Experts of a small language model.
Size: 14 layers, width 224, vocabulary 9898, 43.2M parameters.
Experts: 128 experts in each of 13 layers, 32 SwiGLU neurons an expert, 6 picks a token, a softmax router, a shared expert of 64 neurons.
Training: 610M tokens, 4651 steps.
Below are experts of layer 7 (counted from 0) of a mixture-of-experts language model. Rows are named gate (a neuron's input weights, with its number), up (a neuron's input weights, with its number) and show model dimensions 0-223. Each number is 128 + 32 x the weight over its row's rms, rounded and kept within 0 to 255. Numbers have three digits each.
Before each expert's rows: a language model's description of what the expert responds to. This comes from a sample of Wikipedia text that the model never trained on.

# expert 7
What it handles: Commas and periods closing a word or introductory clause, like "so," and "In order to infect a cell,", plus mid-word pieces such as me-ets.
gate1:126080140171081122111131206148171134100115146145094166130183102088055138179107135174125082100115151136115076112144142144044105134168126125162093166146133124149107105178134126103110114115138076146099107093096136124148062097109162163167101174122066147145109140107083156121100156141074200099147121131134096154157144121137103192163116109093152127180156082114167152136121113119189107114116133188110141143131170120106104121075136175145113106153091069070109132153126047109172172127150122149120067158127134068148110108064136106144127182087140146032102147164108117141178082135199172096106177118147133140113184099165120141123132135137109110099164126094188148105154139101128058113157
up1:130082114110176093127104157179104149164136126101115101111167078107122096139140146100100130128093149128109118132097099166196111103144099109161156194153152111179153118119131086134116117121146114143140088121108084158087184199150193117064155119128107132118135132092086155117192115110140129073129164121135186116146156142169064119100154109101099122120145059166100133161099113116136106190117124113125209171150084211112134160098110102137153072095143103137145118151152176141101072092142058194182136121102162157062109169180130084137106115129129147086170170097121165139100163176139194135111110168192191099120182179125153113144130114153115085171111126078178129147101182130127158143097

# expert 14
What it handles: Tokens opening list entries, names, country codes and years after commas or line breaks, e.g. CAN, 197, Australia, and, ==P.
gate4:131108088119114135159121109112145114103082144123177075089130163162166089187135089173109114081208133067097130132222145167157109122153138090145148143084138137144092077137105149136149157129073104087137192185099143108150185156120124126124080141081127171065139128160156118072149175145185073145121162113137084163143135070100132138157134127127109100104103129088066087164107134122135091098148141085138176133128104126086185139187104100147153144179175183123051150113130142103157138158179089193133165124107118166155121130130104130172152090073129133169152112105133098151124157126162127117128048166116123152144188119179127135149104181085146081120101120116119119114153200130105087129063
up4:144166111159130080160071112129086110183178171133138092134156093149156164139068070122080136159092161119166138189145107101105124104149073193139120095110167098038135164156141119077118075095123150168078141127132140156153157093084094101109131109120108064134139128164137161119135122071149207117103141085130107138123089130142177152078154093139098125113077123149147113184157166112054160121130123161131124142110144104157138156104070065120135113061058120099130150164158124163142119123067126154101159105169148097110137178165138144152128068056120139158085123147183134149155139178134122152123168154168155095121093135110161147214128136182105136162114113138127079154140067181135093132156

# expert 3
What it handles: First piece of a word split by the tokenizer, often a single letter after a space or hyphen, like n(g), eighty-n(ine), comp(ilation).
gate1:102127151114119101168134169120177168120147089169054126137106080139123172112179138165127126117119140123211056188186053109146143125141111122162147132117100113142164128111165144154182129177119148122081090138138146150127135069159146093203142146098141160146115184124161159126164175079095148155075091131092093098137122106139134138164221194120110138046146091120195106142122161163098158093140060116150142140144105122065127184092192153183108106077146118147160124096144118111112127141099090095108152169166108136116179089109094136128106129155084109124134078082053146148131154148180129067172129137125089114152083117127138120114104126110115112116134151102118161120111090198156149159169
up1:142143126108084117108086127130105143168173174031112157214095154122118130126099137127140118115177076104114131156086125144103142159127088104165133127079152130134113100132101115053116036145171170082084073126090099094117173161133155126124145170106163096176122087123149128117123142131146141172145100144026103119091141101152121159172096118097098156102138078074143103083118140181110114046066133125083146110139078098169155127138160132115143066146114102138097146151075113143128060158163131077129127146119085143099123111113118167137122127133191104132128100124123132126118126126050139080149168149121126057112072178054126173168164168148130117171115114114116164068186134124128155113102

# expert 36
What it handles: Particles like out, up and there, often in phrasal verbs or outbreak/outdoor, plus taxonomy infobox values such as Insecta.
gate1:117162172119106048128138078112126183204181108114121162079142085153104097115169138093116166060083166098134084134160073116169206181103104119155133149106170136161134133141063104162160100181119127185158157106204128107098137165175108139070133118097134163134119124122097124098123106146135170178113141083107187094090200165131172103129185178130180105132142129136130181160121144094124105085156163177130133128148177137123166132092117109125188194149086088144122092168101142121140137069131128151102172132164106141082103161133099151153169093082121106114107114153145142165140175167163121177138080119154121155138144167153143175140150134202131127146132126134142125149211134155130081145099
up1:138156160150112120128161097088121068151127106105163177109139097174132102112113135149098138197094107137132138134132120116113126216186125140184149130085029122101086142087117140165093137066108121130173126114192124120078074140120157141098137129134116113141135158108131144077149155161130162144119058137163108124170081075034189084136098121126152138083104037078090140144157134163155145151096123186124130074122112110116190112138092054155129133166125104122113134145151123077094154127118145148151117138137101126143083166124131205173102104094098094137141156083165189149178179119139112142196087148164128144150142087127146101071165126100082150085134173160135155142097175108139122093094

# expert 51
What it handles: Middle pieces of surnames and words like G-amb-le, Cap-ot-osto, inter-ven-ed, plus pipes and periods in sports results tables.
gate2:114123156167165118086118156177096064109160102113122109143143104094154128124043137088150114199107113101114080099130090135112126110133133129091165111166195175211120123114139169170101129091114089079174136117126112136127097080168147116103099102184129078114116142119070074127142152233092144099177102109136124176110149101096178092164062123139090123171118118160117151127080153174143138113155134106157074125111069105105132165122091135113131159148087101103130149044139163082087117147153154112114101105114141143137166121138204102110134140127127104096168111141137122169071146099107203181078078147062122157162128144144116111129141084125184140142168150072160141139148162116094120067083
up2:124131129119156082140117067155149168162147088194087109153076102063181161155168123136073137093126196106140161128125112160107084110083063147137088120070167100103178146128143127128112111123137040109099127147120076129120099115091119093121131139130116140149120134141128082121173179169128124071144076119171164106153121128095244094119159121139139113144063065109136114096102119126118103057097127098143140116120099079082153155132106141052173133086171156087084129148104140156146146131123114143065108092135189142094132122139148156068116123087148169128154061139140119117117185086061161106100134112161145102100162141168096152117086057104124091058129159159165123117123142128129098147116

# expert 63
What it handles: Table separator rows and pipes in election and league tables, the word in, See also headers, and CJK character bytes.
gate0:117092151123162142132163117125114155149142143102154151126139114117133162151159127089144156129114157117120119095121141118105166080163121129189152092178160117192113145124133233095111162157162163136042132109067101131063160138184078117116091102082168175139146097123058129090111169198138084130164138145075145146125124114050077092128143078150123113154135135152127114128080136109116133077178147147144102096112155167149170142132175107124124122101103111164123154205081083139159120108114107115115125048113141132082140112120140214097144134161149125101102095176086108200106175100129179159060114161089102081139112119156176098108122125146174090064127082106172120097123129098134137084071
up0:123176173175154099120119121184159180148126176100098178136108195155130161107168148138146113124176164181168141100150135109198119142144136135120101103180170120136125092124132065093170187153173173076165140091100177123168129086160161140098124169208087104142142145169114175148091125110136142115132167137183103118108116078137137084169122122148129079189105095148109128128143124129107140101147157189112173110167104163164139119130143161116175076148124106094114161089183114194180132184172161083101144165148135183148183161128153119094129167085124096137179114107146141094086085132107136164130082156133123115113052103152122101201121153169174129135101156120112070120181116100146064125105

# expert 30
What it handles: Inner and final pieces of long Latinate words, such as -ination, -ulated, -ess- in secession, -ic- in conspicuously.
gate0:099130119163115063038133101092152110091090141125103139105055131173121129123168129113148178120065131199137082120127114131130066138111118113068123107132127156108118097074109112156047122179156154116052144151159117133146142133077152129127129127134127115095104166142144141131158167077129190133129125166151083164141097133080101085154147139135109094122134096162053152104114061151110107105184175125077099083117123156087148154071127183112162118101132119129157161100115107124150147151143108145079159117120141181078148150107125104127141108080099129129092110170108156070076117149117122106109124078153230077158203101115127177073097127069127049130146085151135123111151073088116125139104
up0:155145225134129159136052141084100125192181115117121081149089082143094176118133033096098087175196156083098110092094081156114174107091087136143142156141090125142146136123118075097101158152131126106059126131103122114139153155130143091104093100136143121143131132137060117155159123145132099162172105157061119084128087108161100128127090121123103104127150138070155184103119140140107102100158126063093094190157085175156126158150115157105133088097176173126156160120192146107103170147075130169148177131132087162148146141137131081162113122161061147136123123162133082094110074081122121137135129146105152118072057132114150149119131100159146163102123098162100087078105062109137185102110

# expert 21
What it handles: Mid-word pieces and prefixes such as ab, ar, anti-, plus quote marks, pipes, and and/of in taxonomy boxes and cast lists.
gate1:109143125087087132144114109120085116157159068166088123137074151151134168102103169183167167068072103102161126044137146114053140085147099147098050130128091148101145155049150117097116116158144158137157085137059100132052166121130127180101155109093106112102140088104114120153102132133113129198105115125125152115138106080119108121086132124087076087126177152107118127177175144099113123179201148066107138158187178107118101142102139154113109198140093131105135161185100124146102101110101153134136180140058144146098167126129102192126149125161138132114104156136142132128109100128170174148145119184088153113148181126144166100112127106132138213131127090111202183101126174130111129140180
up1:094115123135104187119143125160126127189115114105131098131124103119127135126155124169140113113119119137069082182211200094148170118189133068139147118126089088183144107139141094085128146110157108138182180162157148071137175176096124143083154173119164134142138097132211160110153131127118099135182155138095123138126159116124136184194167176119147165075126169102143103133097102130128126134126149116125143169128067164155137134076150147139203115145098120073146183087137131072162097105152168118122123169142110094110097170156139165197104122070173089093124069126168128188097133146125159107073154106134087144111120164117115128187041089137143098092120101113095139141113141135156180102038

# expert 4
What it handles: Function words and short tokens in biographical and career prose, such as of, in, for, All, closing parentheses, He/She.
gate1:096094147150102113131075091084085148072187160112135104142106105192138150071144081129160116136057167161134160131192091113133165135120146133161094119178142091148193062126175113137142106137150082112096194144090155122070164146072145118111157109185136085130118189189109157102135138110095127187100131125085152150104156119125180098058144140163120106117156109121105114112090154157144109100111132141136172218196166134128158098111122122140120090093116136152098147129126140118121119186172108140105148098123201108127108126143058121118169071104204146140117090121093114084123166126137117125082140100086191120113164163121172076090143104149147156100144153063099127133123172158171145064141
up1:109067211165170185162075145149180116182084158123154121142130120153144072081121070131114131153032165122135114134148154135105136105086061195151123172181112137147147157148200130103130123083148091105141166143179092125117094164071117135105070135160123109106152164100115129118141122161081062114174149105150205118089102113127144098106139131191125113152162126089166110115104121145110126119085112129097128163137093195098112119225154177113120158205160155125151116137108153122083088147133118122087161118124158118139137075146119122062110128118098141158071165116097075123132118136084089123181097107144109103114126154112153070133122114123122152114171176092049141120105110123161114095113

# expert 29
What it handles: Table pipes, list dashes and mid-word fragments in infoboxes and tables, such as Animalia, Class:, Release, Rout-led-ge, Hond-a.
gate1:114142131125105142115124090070151121161167130129158127110101135106126127164076152126139137125050124074077132152121142144163110155119125096071065126163146126162128126100157127101133116118118162089075140143040127136117094134170100124149171163152115135113106132112127127109143212091117140158126132114187087161073108113061185108094113166116054113093120185136104123117082150172167210105117124142189148082123185087121152107154194152120075132115157165112130194136134122095135159071139115075122150124100173105153132122162163164118120125114090127170102162174181132092164108132088148171123152171105154126170113121168163111106114154083134144076159045127186113124196029090136122124109
up1:105182103097187168139124095109085188119045157107133142113138103185092076107102154106158128124114137154102120104122103190123155160097108123154130075109164152132130151165120091190139082093192093182138163097193163130097187113164158104123133076141114108134159154138184061121125087124126150155103124200177184138071157136157147170150120076133128141121128161188137120101200178197145179137130147147127147169117123134098142152132153160158140119145166131038134101133145160108137098161128105133141135100111144080121191183135134102132086101101124160152161065102131137166101137119133162197116107169187110152129109091136114098157170102107156069156113150181166139185167101111125103114146

# expert 52
What it handles: First word of list items and section headings, especially List of, dashes, ==, and decade numbers like 198.
gate0:133120166066137118121112104109115150166147193195120216142143101101128145126118165154162146148172138125166096112130113117059106157120151104114174084163113088161143157163062167109099142109137105130076095109092142082157090137161132100164066129124123132136075075121165116078161145134164187061072104183131107135143126179167108110130091128112156183109140127171187077115125123156154146080168144195146120171126103132101141091147142121122171108103115088116116122123102133072142143133119104131131057122161125103128197123154177122130161114089138107091122097137081097197098130107177142065119159155081144054130143137110157239099152169146114063140108160111117124079129105165129154104142
up0:113133153091110133103137166126150124120078131180120147119161115140176163097106135098167179131137128139101113159114117084121103120160136090120075148149129169093138161085077160088126171102165094120121203091157140094134131159129144117134116150106118114148131158176153179195141079177117217074121107140081088144135148090080114068099084144172142110133116151055179152115143175136139183090108127151123156119111124142136100140175079139056106114124113128161203132095104111119156124091110149120123126155094187080079196141096115101096144128092113147096100094144134115102118168123083113157129214125143111192184136161119208139181085098127106090193133157118180140091156145150128210099167

# expert 8
What it handles: Digits, percent endings, dashes, year ranges and blank cells in wiki tables, infobox lines and math formulas, e.g. 8.3%, –201, }.
gate0:147177181153153143137156107099091176155143102148145108106163063138119154155107135122175171097164105086075126136103173115076159194153116198182079125149173133077102017061122118123135120113132100099069130152164126123110116122173095067115117099102160103121170122147150133128208110119064091134178104129132098176177108078124099151145098064084167095083146079106100149131076147177126151190154139153039119140172147176109106133057109163104142133131162127155106111089148126082149104132105156142113096149134143134091129110129097165132171136149095108131122100087101100108171141139168110094053112157157147057137125109147131096083157128102120111120143091099159150134138149144147137094100
up0:082131154142150148143085051162140107111070162149136186152085084112106114129153116139126121135107102102127132153150100217205092146164216186139186080183127081115152164126169143078128169104150117085147155101081170091109151092129152186094148160113109132161082115132152137150085120107151211159142087073117135142158061124063104125091124143140123132129125107107054121154134119139133117128104142080124138078153137128134203107124123132111155168144104144102168129058154118189149150100143135085166149114101107127115125133123145113103090118134181156120080123178095133163152099144079184052095147139174068185139106128111125117136107148079169157119161142152122097129115072169125149090161

# expert 47
What it handles: Opening parentheses and quotation marks, often fused with the next letter, before actor names, nationalities, birth years, such as (A, "Chico".
gate0:182074062119130111145143164068128072068134098128173188114086078119157179150122141124150145159165121171116151129087176037147132160138123126165102132059095107138095154095114078107153120195167147092176113117100160106123123101117142065136106122123182094169131115132168073151101140125146128171110182157092147095132138118179146086117101144113176128081122093164117099164161143183126153119169123116102114114133167132108095097145177096147098164058086139107121121086148129116088153125112092067121122130175110128156105220106105120113135118086102128169092122157166128093114097093117081136124112103098141162142102193171100100123129168125176150184107180124122114124147155078212100077176
up0:169134160127106169106135138144060153145129195118117139159157154103086146114105156160158056154116111163152173088132134163162175085147127071164160095130105130182099098129155159154100141117146126099171154141103091112210144140142131121149073137115079171113111134107122111151112173101151117109112134186086068150115106122106143061164203103131146200158183159097139105103142104149175127105068095115110076109145110150128117106130131179087175093160127112116113167164124093179145099081093089157145147081078140117058083067146163144075130128147150157086078086092110112173108088142155129149079158178087148113110112097114149145074155138126093191139151117107132090179120197087151082163128

# expert 61
What it handles: The closing "(pen.)" in football goal lists, empty table pipes, and words like born, well, and section headers such as ==History==.
gate1:161187085134147096165163150132148141147107127083102152105128116106125112153093198130156163145160145060101108100150124105160137100105138139185139154156146095094156107095135126102074095101100124104155110106159152135190175174155151138079127148183135105130161116129081110141154115173159066118121143122141153206085135108128165141087139124116134096095123094118149113128162117121089096145116064085117128085091086134095091114137214102179145123135113063133087095149114065070066141071228172113150198049160076153122122123147126111099119102144158112168127110153093111105170154082134132122048122190098119149119109131073114150134143154152075094150164130161139110114098141163145076195109
up1:082169087108140101117115111118153077118123186157098149130113156162108153100198084120092127141068192064078117132094170172105128145176120088161089094138179209098147091136095096147116172160134131159085165119147122120167191160120074127131111105140160144126187157132072142133112167102137152071144149126071078116118106139103160112117114140158079093191170026100105165123124118077084168116090101138175142145133146146168137092116170128111055118117129169184096132115096196132147129205133127119155129136148150137122100154137115143101100096180090134086156143106149123118167113105102168157134090084216144117160092139159117077103097112128113123101126160115175083110142183146113113161140

# expert 9
What it handles: Suffixes closing adjectives and nouns, like -ical, -ary, -ional, -ly, and whole words such as national, political, social.
gate1:130129072147164156097091106159102153154135133121158147114098114185099142141130112192069132162146092170116167097140150124132104106108096135135125136148080121132176134125149173069112114165142161050126121136092137178095172082108116140135059152083140166113160093161073078180114100133082131122114122175136113096145158124162075168111138194166152127105165106118100147144115077133110205118108161052153165172147090132100181179166152146156130037116199205083107153120154128150147138156074136120086129166176114088127139088143080141119117110096134065165096079152127078135159128173136149129148092137095199143134079093135130084114119108115165108093044144152136130082123134112117109102132
up1:185147096091114150082141123106093094114064095121171145062118064094110079167102098151107122160132099098115138175123126149093134125145133090149135163136120145081154094145126108132171164150093146146150127155098114161120160151112137142125152145154172126173193163153112101106131152111130066140154154137089176103150119101094113168170062135112159111118146174124095131151167119141185159173123139099121150160160134161106102057138071134140107117155187164051138088090122137030129157145097152156117104103129187074107079152156109118164087150044117075177174111170099130115130140155117157064209199137140128125169165108095137097146124155118129142211115160113115071110130112147089156105177

# expert 48
What it handles: Past-tense career verbs like joined, continued, began, founded, worked, plus cells and fragments inside tables and infobox lists.
gate1:125176117154108134138122122093140151067098109145123153151092087149141134150130154219092127125128075087102154151128126126214129078125088140163134134127114055150125133063134115083118125110174166151098193139135059104139123085110094116155143133145162171143134180114122164122116150077148172160112135068113151114145112207125086151165116120140098149143077079060146123129077135143044082158148110161113178075137204144151117159115146141169119106068107137143144136129127191120169212119207110152160076168151156163066107126137168136129153100069135175134087129120098129135114143092106110133121162106126104178060106151131139133133081195096101141128124116172086107173159104107114114119121
up1:139133079152120126121153104097100138092150105128100127076160130129105135121136199063093120124124162086107092077126106194148158146103152141110137115170116095106150076068115196202120099168136122142140103153112138167159176132131167137171159142101097182101201139129101076094156108113096092139121119146205097157110121124136178184077166146160164142156130097142107075135152097167115151216144166085149084125154104114123089079126142137113100155130160129098074152120095137113109143155089113160102135059159106173168107133094191153167162110088156192091111092048121107143149104128096132131160119152165107179090154090161114060156127143132224117128155165116173141135150107132151094087144

# expert 0
What it handles: Proper adjectives and place names, especially the second word of names, such as York after New, American, Canadian, Zealand, Democratic.
gate0:120117122161081155073122109092054132118136152121145144154138127086157140145130104116140140199100154104061085118135169148102146127149116147059091153122152162050155154104117083163149162126121050109112139087113104117144126115144152138120150133148120128210121158086123150091133077109191183061136094095096141081098131148203101124142104175199054164132129112093142176106175076124147119110139087109121111111140135111195133121127145127154139170074156143171129129118155114148199162100163154133156121134106167131139141093064099074182151103125177074165155147118119133156134189104154112145132113095129161133118107110083095147204062120130081082078098165085094147113101168155086096124148
up0:123148125132133135091095085141180140150152094155128158128115133114149152174110078098118141109109128202135110129079102134131098033125101105126123123108131093191142175136130160166130165132062116157059134119187159137108178088136126150131132102118139120134125119102148160135133141144187202071093140197104203086167119156142121097152146155160130140062192116101141118209177105106187160148158109156122178179107142152122132158099091085186117129130134163179097139065096194160139117180105180133125140145115026106161051104091100142116090135096096097111148125169163085173157130088081128115120115166118113079099074159113134138075133105099127128106150109149118168131131154177134131138117

# expert 49
What it handles: Line breaks and field labels in infobox-style lists, such as Family:, Type:, Time zone:, Province:, and sentence-starting The or According.
gate1:143114169129089141132169132120092123147128149078125079162093159165129103127159199072155098119177155142162107101150118086170119117105160083175129115133179094160154137151128052115165065148126134069065173095083170143164087094160126121103142138137055152123084128183146130168106144113102125134149096045131121101093134106171130127189121140176138060125123203203174116151120103073090136094161136156143186107188103108103099080135083147140138104093115190114123169147177175123156087091127094117120158097094129112162174099152103172157101077165102103115101127115152128158175144095127162152135175120169148141148150071127132131123142115138170096065125176108131136139137077090136189107132
up1:066102095204159153132193135128098116153080105120084087122114115128149160114098038183086096100174122142111115155122138079159103163115149027113139073107060091116109106152100087140146177134121096148105089140122187152143142140154145199119142146169128154099114094178115159138133186114117147082102129066092096147157141148146143102061100119128060113122094121086150140106151139109118182223141104119158149095036158114140127116199171141123154114173128141133103146125138139161119128150151117108149171102138142101062109127124054113108126143108156102102146107152081102186146078142148109149099189120121171156155139154130119114143083072127135119093160150138152076161175097132119114156145

# expert 56
What it handles: Line breaks and numbers in sports tables, sentence-final punctuation, and pronouns like They, It, plus police, political.
gate10:134128114153120057121145128131124095098118159130107148090154132111143119116129085103134092119121095116098090138143159104094100137133136082170131128082111145157150091138231119106090192102170150110075131113146117100059155124159142087160084188085115149098122172128189108134138096160134145091099122113159122117130112125145081138185099180157129086120077090117103049113089146097087116127152129155113153187161161134158114140122142150077056117104139136152115146065089106095080199072146119159162173163152158147142133130127100169106109129121164158189130186132082154190175118170163122121157081061117141128129129097121151099151098128153042089092135111090092139126201057123186185136134
up10:127093139089096150103143129095161146142141093140145157107088150125137096151124096078089142119101143080158082193084064169138145167158078119064087144099088158161097120142079058083120103150104159164132111183190133077122116098160109088170100115082151123182119120166099171120148095120120140200193090099096102125132171123135113121116176206062084106125155145058114127165084070181091184140140200168084177171116139088109188119175118187118138141165148089133108119153123131139131119151142092095131147139125181133155152062140125178156115118078115139094129088107107104128182110123138114134082089117104069105124104168148141123154092119098110102117117139088111116130088133117062153143152